Below are experts of layer 7 (counted from 0) of a mixture-of-experts language model. Rows are named up (a neuron's input weights, with its number) and show model dimensions 0-63. Each number is 50 + 10 x the weight over its row's rms, rounded and kept within 0 to 99.
Before each expert's rows: "mostly gets" lists some tokens that are sent to it at least half of the time; "gets" lists some tokens that make up at least twice as much of what it gets as of all text. This comes from a sample of Wikipedia text that the model never trained on. Tokens count by the router's weight.

# expert 6
mostly gets: " a", " The", ", the", " the", "The", " an"
gets: "\n", " the", " The", " a", "'s", ", the"
up0:41 66 60 38 64 45 54 32 46 56 53 40 55 54 52 35 38 35 39 57 46 55 43 46 34 68 57 46 48 61 61 58 35 49 58 38 58 70 54 48 51 45 68 59 56 25 49 44 34 58 72 74 56 44 43 26 51 60 45 59 45 41 59 62
up1:56 53 52 57 49 65 55 39 48 47 58 58 40 42 44 58 50 48 58 75 61 55 63 64 51 68 42 45 68 50 57 75 54 53 35 49 51 53 48 38 41 49 59 70 52 48 58 63 46 20 63 43 57 52 45 47 51 59 69 37 52 38 48 47
up2:53 72 48 49 40 50 31 40 40 69 51 60 53 51 33 46 43 40 53 49 58 58 51 74 41 42 45 61 52 60 46 59 56 49 52 50 59 52 66 52 45 38 56 39 31 54 56 50 48 44 41 43 55 49 59 64 59 43 67 55 43 54 51 60
up3:56 52 49 64 55 36 63 45 45 58 48 44 66 43 54 34 68 38 39 48 50 57 45 47 55 60 47 52 29 57 63 42 41 42 55 75 60 58 58 34 54 55 46 49 40 46 58 45 58 43 53 58 50 28 46 63 35 35 50 30 49 61 50 49
up4:40 45 36 53 58 64 56 44 68 43 53 49 55 51 33 55 56 58 55 65 62 56 61 46 55 55 47 47 57 67 44 64 29 59 32 45 57 50 38 66 53 54 57 60 42 60 66 50 57 47 57 29 38 57 38 45 57 71 57 53 52 59 62 68
up5:53 50 67 47 46 60 36 34 63 69 61 36 78 44 39 57 57 40 35 60 46 49 28 54 55 39 45 45 59 52 52 42 36 45 49 47 52 51 58 47 46 57 47 45 44 28 45 50 65 55 59 59 53 58 45 33 62 44 50 45 63 34 61 66
up6:51 60 51 52 41 57 39 55 40 57 46 37 73 57 48 58 32 29 32 50 61 53 39 51 49 48 62 48 66 59 51 46 59 51 58 43 58 64 65 39 58 38 62 42 58 51 52 36 43 54 48 34 67 48 37 60 37 46 55 58 36 54 33 47

# expert 11
mostly gets: ") |", " |", " |  |", "|  |", "  -", "\" |"
gets: " |", ",", "-", " of", " |  |", ":"
up0:44 52 55 53 60 35 44 51 43 28 57 53 51 52 42 34 40 35 46 29 39 41 40 45 49 47 65 49 20 47 44 64 69 48 39 53 59 47 48 56 62 54 41 52 41 46 59 74 64 45 59 48 48 55 58 39 55 56 46 68 39 57 49 41
up1:54 35 45 58 38 56 24 47 29 55 37 45 62 49 58 68 64 47 44 25 46 52 54 44 55 43 53 36 52 50 33 55 46 73 45 46 48 51 40 50 72 39 76 82 45 32 60 44 68 58 49 44 50 50 55 54 54 39 52 55 56 44 60 47
up2:36 60 61 43 48 42 33 62 46 63 51 44 72 45 66 42 38 42 43 53 66 31 49 59 58 70 46 47 62 70 53 67 48 41 46 37 50 68 55 57 49 59 57 57 32 60 35 50 47 62 46 49 53 54 69 43 49 40 55 55 40 61 71 64
up3:54 59 37 52 47 56 54 43 53 54 54 56 55 28 62 61 50 34 43 50 64 35 44 59 63 44 58 47 62 56 47 50 23 44 44 55 46 45 60 56 41 59 41 61 59 42 61 54 58 64 65 57 57 45 62 47 42 39 58 39 42 66 35 54
up4:47 45 34 50 49 44 39 46 54 67 51 44 45 45 51 42 61 35 50 58 52 32 45 55 55 57 44 41 40 45 62 59 68 51 48 43 50 53 45 66 42 49 42 59 54 63 60 43 40 57 63 54 56 48 53 44 49 46 51 40 56 40 48 66
up5:42 36 49 62 47 32 50 39 70 36 44 52 57 49 46 65 46 56 34 40 55 48 50 40 47 43 42 44 42 58 59 52 42 55 35 52 71 44 48 58 52 46 35 46 42 49 45 81 48 46 65 51 55 53 49 50 64 50 47 46 50 74 50 70
up6:51 55 67 53 53 48 46 46 72 66 60 40 60 53 51 39 48 56 50 53 52 33 52 60 47 33 48 59 50 41 62 59 21 51 40 46 63 34 65 70 57 47 61 57 64 47 51 43 48 33 27 42 55 51 36 39 45 37 47 47 54 36 60 40

# expert 5
mostly gets: "–", "\n\n", ".", "/", ").", "; "
gets: ".", "\n\n", " | ", "–", " (", " "
up0:47 57 39 27 33 60 46 64 60 63 42 42 52 40 38 64 60 43 56 56 42 66 68 55 51 37 54 45 44 49 63 45 54 41 45 43 49 33 45 51 56 50 59 74 52 61 36 56 44 44 52 61 47 59 50 46 48 53 58 55 59 41 63 48
up1:56 51 54 51 55 41 50 43 70 43 58 49 34 38 39 50 59 58 41 71 45 45 50 51 33 37 53 29 57 54 51 31 58 49 38 31 52 54 43 25 73 45 49 53 71 51 58 67 56 40 65 41 59 61 26 41 54 36 51 49 53 53 47 47
up2:61 40 38 41 58 61 33 50 49 40 56 38 44 41 47 39 41 56 59 49 64 55 47 51 56 40 31 43 41 61 50 49 36 58 52 55 39 43 30 55 60 53 47 65 40 50 62 52 58 67 47 47 52 52 52 42 78 49 48 67 66 52 37 59
up3:52 48 37 52 52 36 45 59 50 43 44 67 54 49 42 69 40 53 46 45 66 70 38 44 51 55 51 28 41 54 55 48 44 51 45 56 56 58 50 54 42 50 34 47 62 34 31 37 55 35 34 53 42 58 49 34 54 55 42 57 51 68 45 70
up4:47 39 50 36 62 48 47 39 67 49 28 42 57 51 36 50 60 43 46 52 66 56 48 59 65 55 36 64 42 47 52 36 60 58 49 59 61 68 62 47 50 56 64 55 62 67 66 46 36 46 38 62 43 54 46 51 50 54 58 66 16 52 53 38
up5:46 52 42 48 48 46 54 50 41 54 68 48 61 41 39 57 52 53 76 45 28 48 49 65 66 39 44 56 58 51 52 50 68 63 42 58 42 44 40 43 44 52 66 51 64 48 40 61 43 64 47 26 59 57 39 34 54 57 60 40 36 47 42 53
up6:45 48 57 36 44 44 50 48 26 63 54 38 47 61 31 63 42 44 54 42 45 64 56 65 68 54 56 38 69 51 57 55 46 50 54 45 52 65 57 60 52 46 47 42 48 53 45 37 36 49 60 37 31 61 51 49 52 52 32 28 54 38 41 50

# expert 4
mostly gets: " some", " many", " public", " any", " other", " same"
gets: " and", " for", " in", " in the", " by", " with"
up0:62 48 40 43 35 49 49 50 54 33 69 43 45 46 20 59 62 55 67 54 44 56 47 29 43 47 44 50 40 56 43 44 45 39 41 47 58 61 54 57 53 58 43 62 55 46 32 49 68 46 45 49 53 52 28 47 44 23 63 28 67 54 43 41
up1:48 51 43 63 51 45 50 79 58 68 66 55 57 41 60 27 45 29 65 45 31 52 33 42 37 49 43 46 46 47 54 66 54 40 55 50 46 63 52 50 40 65 55 50 36 46 43 59 67 64 55 57 46 45 39 51 33 47 46 51 50 49 39 47
up2:45 48 36 64 46 51 50 48 57 58 53 34 41 49 30 57 44 55 49 44 57 56 34 49 56 50 50 41 44 56 46 51 49 55 48 60 49 51 33 56 31 50 70 62 41 39 46 56 34 35 40 45 27 40 46 59 56 44 43 63 59 61 51 54
up3:41 59 58 48 56 47 50 47 48 32 48 50 54 34 40 57 59 42 39 60 53 39 40 41 41 49 51 30 45 50 44 38 56 51 51 51 38 49 44 43 50 34 34 66 51 50 51 53 49 39 65 52 40 41 39 48 45 49 48 39 54 65 43 42
up4:54 50 42 63 57 32 52 51 60 53 69 35 46 42 60 37 41 38 50 55 25 50 39 53 42 51 64 46 45 50 44 54 53 51 39 37 32 59 44 52 58 45 61 48 50 51 33 61 60 37 66 40 44 52 60 60 53 51 50 77 30 50 58 37
up5:46 69 33 45 53 75 50 62 50 52 41 56 45 50 35 57 64 47 48 54 52 45 47 46 69 60 47 51 49 48 42 33 49 66 36 51 55 56 67 73 24 56 35 61 55 47 54 51 44 39 69 43 49 41 44 56 56 54 59 35 55 68 60 53
up6:45 35 41 49 55 63 57 46 47 62 45 43 45 43 55 44 36 62 51 52 42 50 47 57 59 54 61 52 42 35 30 54 54 56 39 43 52 55 46 33 38 47 39 54 41 29 56 48 59 43 53 43 62 53 47 59 57 42 59 63 44 63 48 31

# expert 7
mostly gets: "re", "2", " work", " production", " song", " cover"
gets: "2", "1", "0", "3", "re", "4"
up0:49 58 31 48 43 68 56 45 57 28 42 68 58 43 61 42 59 41 50 44 55 42 49 64 55 36 38 41 63 50 38 45 47 52 40 42 43 36 55 52 64 31 50 43 58 53 55 47 54 46 53 44 44 48 38 20 60 62 49 40 48 47 51 47
up1:66 48 57 71 47 57 53 52 46 47 58 33 51 46 60 27 47 45 29 39 50 54 60 57 49 53 52 24 45 71 54 64 19 59 43 49 43 31 52 48 57 50 57 54 63 39 54 43 64 60 58 53 63 48 59 48 34 40 42 52 60 45 37 56
up2:52 44 63 37 55 57 53 59 41 63 50 42 60 73 52 54 40 48 35 57 36 45 54 39 38 38 54 47 37 48 51 67 70 52 54 54 51 50 53 67 31 41 56 47 37 42 57 51 32 37 65 58 46 37 37 35 50 50 34 76 51 58 43 57
up3:67 53 53 46 62 62 50 54 31 39 49 60 55 59 53 50 37 33 55 41 49 63 62 62 36 42 39 42 55 48 49 56 44 33 58 48 45 42 41 55 45 47 53 35 55 47 44 49 57 40 48 44 41 47 56 40 55 66 51 53 43 59 59 58
up4:50 51 33 63 46 60 50 48 56 39 62 48 55 51 44 46 37 31 51 56 38 46 53 59 39 53 33 43 56 35 56 70 41 61 35 75 43 55 47 52 38 41 48 42 43 40 53 57 52 50 62 37 65 35 63 34 46 58 49 46 47 40 44 61
up5:62 55 32 57 65 46 29 45 39 56 48 21 47 34 30 50 61 63 57 34 50 50 57 52 40 45 52 69 49 43 69 64 49 41 46 43 47 51 57 58 39 49 43 35 38 60 45 59 53 38 55 52 64 27 57 61 44 47 34 37 56 63 57 44
up6:64 31 51 46 51 38 56 55 42 49 46 46 50 51 50 63 35 70 46 58 51 27 48 36 45 40 41 46 59 59 37 49 45 40 47 51 23 51 53 58 50 46 42 39 58 47 72 35 64 80 48 43 42 44 44 64 48 55 52 52 47 61 50 55

# expert 10
mostly gets: "ley", ", he", "son", " John", " William", "wood"
gets: "1", "an", "on", "y", "en", "er"
up0:51 56 42 42 44 51 50 58 45 57 54 56 49 49 52 48 47 43 65 64 48 28 61 62 33 45 59 63 47 58 41 53 48 63 38 33 49 36 62 21 63 58 67 48 61 53 28 59 34 42 56 53 50 30 50 33 49 61 67 65 46 53 67 52
up1:41 34 50 48 43 48 47 32 21 64 51 70 47 40 46 54 57 44 53 50 64 61 36 55 58 51 61 56 47 52 60 49 61 46 44 65 47 51 38 58 53 55 46 56 49 44 48 43 55 58 59 62 45 41 49 54 51 25 42 54 53 58 34 59
up2:44 45 45 45 39 35 56 54 47 53 56 58 67 50 65 48 39 41 59 62 61 49 40 70 44 45 60 58 31 43 40 52 54 65 61 44 53 50 52 37 48 57 46 65 48 47 31 54 55 47 43 42 67 52 33 59 53 37 45 53 42 56 74 41
up3:43 49 45 58 65 43 51 53 47 59 52 36 34 57 56 43 46 43 36 62 57 42 53 56 37 36 40 53 73 49 49 70 48 55 39 45 42 62 62 47 41 54 49 19 45 53 41 42 32 44 55 56 42 51 47 41 52 62 57 50 33 50 73 51
up4:48 48 66 46 40 45 48 50 44 34 57 34 50 45 64 36 58 62 63 47 54 38 47 47 60 69 56 52 45 55 45 87 48 42 45 61 33 50 49 48 36 46 23 49 54 62 57 44 42 62 47 53 55 53 52 29 51 46 45 64 46 56 54 40
up5:40 47 47 49 63 59 43 65 45 63 61 68 34 26 45 52 57 43 57 47 47 57 52 50 60 52 52 53 58 47 54 47 49 73 59 50 65 43 60 49 47 46 67 54 40 44 65 56 38 54 67 33 40 49 52 48 57 49 39 49 43 38 50 34
up6:62 47 48 35 46 42 35 51 59 55 45 34 70 54 50 50 37 52 51 55 63 50 62 48 50 41 34 56 66 55 33 51 55 63 53 52 70 55 41 55 44 37 56 33 47 41 45 40 57 52 56 48 56 53 55 58 44 57 51 65 55 49 51 54